Weights of a small mixture-of-experts language model, trained from scratch on English Wikipedia: 64 experts in each of 7 layers.
Below are experts of layer 3 (counted from 0) of a mixture-of-experts language model. Rows are named router (the router's row for the expert) and show model dimensions 0-255. Each number is 128 + 32 x the weight over its row's rms, rounded and kept within 0 to 255. Numbers have three digits each.
After each expert's rows: "gets" lists some tokens that make up at least twice as much of what it gets as of all text; "comes before" lists some tokens at least twice as common just after its tokens as in all text. This comes from a sample of Wikipedia text that the model never trained on. Tokens count by the router's weight.

# expert 4
router:141126177179131147167110104090080178122062113173112119112130106122114148083118156135151190038150180054130137096144100132094116093127093146105133186165104161135152121116164187082154191140155103177067163170183128147105090044130165097049115148102143094108199129109161151142156147112100129137105181159154194110101123113098137153114138139129129105166123126082148145069142092154142148112140145109136045138151112121120109142142174152114130105158127071167126170156134118152097093159149126162115113124087112164095190168105135085097115096084148117136118107047118081095139163139143162096078115069148124109051173138156174108119090146168109114192122129063145149111147133127143154131068082123143066126165088150138115129105196209116164130131141098096147122112138130123150142154135131
gets: "was ", "is ", "were ", "are ", "=", "be "
comes before: ", ", ". ", ".", "\n\n", "\n", "a "

# expert 41
router:100151134109099160185097080057147179127119171128089227074082080166124119163089132124168176107124159110090097104197089167123136157170180142134124165109199083066169148136190139135095121159139118099136132115131189111124205148150191155076147106123090103106165100150162124120112158182155130136108153168143174134162115117146154105141158183126013129097140086102137141151182134117106140140149152126103165084143143139116136120149171117118148151079133087136184137104099136126137055105100107104161087119102144156135064143117085109154154126101136076182071100120143170171158148110131090117082104162122107151117142127072157107114093152132112114155161170081113156146178148110129123171141062132086086102129164147139128132145180168126168140106150112176076123106133112117183134187139115
gets: "\" ", "% ", ") ", "such ", "— ", "as "
comes before: "to ", "of ", "and ", "(", "as ", "in "

# expert 59
router:151147116133103138083076100114115164124120132075064088171145135138158084202070083183132183080096067126057106117108071147180143149137075167152107135149137113122145116152148150168121137098170133120129111136059174092122093161149082169171104099103162071184130168156129087117144145180122132199127147137128154174124101150090104153125147143112159077140179128126130153119129112104114180090118190092142114113153146142104144136163121093125081109146159146077131154116155172134125132076127148119219151147140085112133110091091035125093151142123071169114136157094106126139122111082187152170147076108120102108126178125060143087082123155115121136097195107155157121158187073152108124154088104149133165205150162098145097129136140110154174121077147129177114136137129131091211132132092109
gets: "of ", "to ", "in ", "at ", "for ", "on "
comes before: "the ", "a ", "his ", "their ", "be ", "its "

# expert 20
router:144093148095169144114097118103139141135104110135151098092079103108103092190171089110142106154091153111112087096142127150146164062157149208132135185141131132169120113108154184097131081134136101110098117120149220122156110157147208145149130132125062108118095182119101139106144110156120139123109137152169137127146085154166116112157127118138129089034149125094179153118063108138164114085100135079183063142094063110132128104139152134046151173124142089052135117086157119129087110159160171129109086134128134123161114150163129134144101080117136129190099160122131094102052202155125114152116141095149105121100154076197123087135148152117163075155185182140190128100109107124079114147088127170191114158176202148204094097111122137105163146134137130121133123116150139177187116140138140
gets: "\" ", "it ", "It ", "he ", ", ", "they "
comes before: "of ", "was ", "==", "and ", "is ", "to "

# expert 16
router:100118181112141160144121079109059153113163151123112060111083070137168100143156102125147155086089143118076134156150074122139152123127116113106103115127162063113115158096135136139116111125141135139131118144157128096086084101110164186069126062081078124081184152167131114149162134125121142222028186144191089074105123111177181151108118113142122100118116083103095151152129184135117113094115113117179110162178076149103140079183162113136081148105132103135072150125098075126150115135142140111153117140175105097125080038109096143148128129100100110138155213235154121090195087132132140142146100088178104123061098126084121128135136115121155074080133136139160116172097144155064127108110114165121116153126134109120096117137150172138143073068118148106127117155154135129111172112142106
gets: ",", "'", "1 ", "2 ", "6 ", "s "
comes before: "s ", "| ", "(", "and ", "000 ", "|"

# expert 31
router:170094118101161168145129085141165149136116157118134162186144145146145128119086117134133109076134127117132141145156086145129142116119150118116127140110096137107145112156147175076085209109141149095079153132142167124101116138098171122116139089177170125144123157101188144163073110131134212146071160174159135113110111191122057183131127117105195123128130125142124161113177160099155088114150139114157126143167094079178154120211115121081120073126162085115218158114065103154125114102114162070119181156143137146084037130126119150109163112109169105136139119080117134151145109115134074163082138073154090115118163090179225129144047135121087098114154119079065106144133101121134137139063078186178138093115159140135108142141147114091125138115154100183158053135095106087145119128154085
gets: "1", "S", "D", "C", "2", "B"
comes before: ". ", ".", "–", ", ", ",", ") "

# expert 35
router:133092155064166118163151078144155152166101160114148063150100125180148058117158119137196106104125176092104185093158104108136203067136081117096133156167174118054107043117091120151153102130119083143155091161137151156120180105155172029095113126140093174087126107102133140178124106131127180180119191154090116081164131141115148100142143191121142132166163129085153116086163105130191141086117168129141051140170106138135179084132142092140124125095106112156135139140140065083122086114112162054143146119100071146096100140101154114077092138125135143153113122078162112190172156110144132147102066108141065111146163102165116076105130142120119114128102167123162084125085079143109169100157149156141118131135156124148097127094187159137146149131112115143190124129104116147160189125137126
gets: "==", "===", "United ", "s", "a", "es"
comes before: ", ", "\n", ". ", "\n\n", ".", "'"

# expert 22
router:148115152170134134166135104106106132095102151136111107101168096159118113098142092159154109112141101138129147174086114093131167139123116154127111122122172135105171121126155115124136210082177087108048116120140113140046150121081120135121122148102119072105112135144155158138144146206137188129132194122140158106174106148150129145101107212106131163090163081089128095152177112141162131093101116087201141092105092047146113115182108178091110151066140121135164143151135109135105076077113092155115181114131088121145066126103131142142117145074101102107106098148112174176100153152153089101096103092170069102141162154154167093078135182157109083114169151036202157189112114151099107122160129166156121140180149139114123190077172119130134127108076096066191088099127121094156152137170118
gets: ".", "\n", "2", "1", "4", "5"
comes before: "- ", ", ", "\n", "\n\n", "–", ". "

# expert 54
router:098152127113095164175138141123097123143088179153056078141056116099086086134173114143139121064154130135146163129150075149095137135138155129131086139119168158076160169139112107141133135156115105134097086165159161103112155108136153113108140152099070166132180099203135138147158145126196104136114191132157128164210125164086165099129118055105134086152164088129114112080123135154128157125135184162148091191123139172166113117176174128119094143121166124081111152134132099078000068070129116125150157144075095139099085112052094179131112134106132148176133112106145118092132185113092076135157067140143139137145194145138100126151108135087154131151160126125153130129143090174074144116084164190133144125122163112166119123113165195101102123132180080120114103112122117101135167154167087
gets: "| ", "s", "es", "ers", "0 ", "6 "
comes before: ", ", "| ", ". ", "–", ".", ": "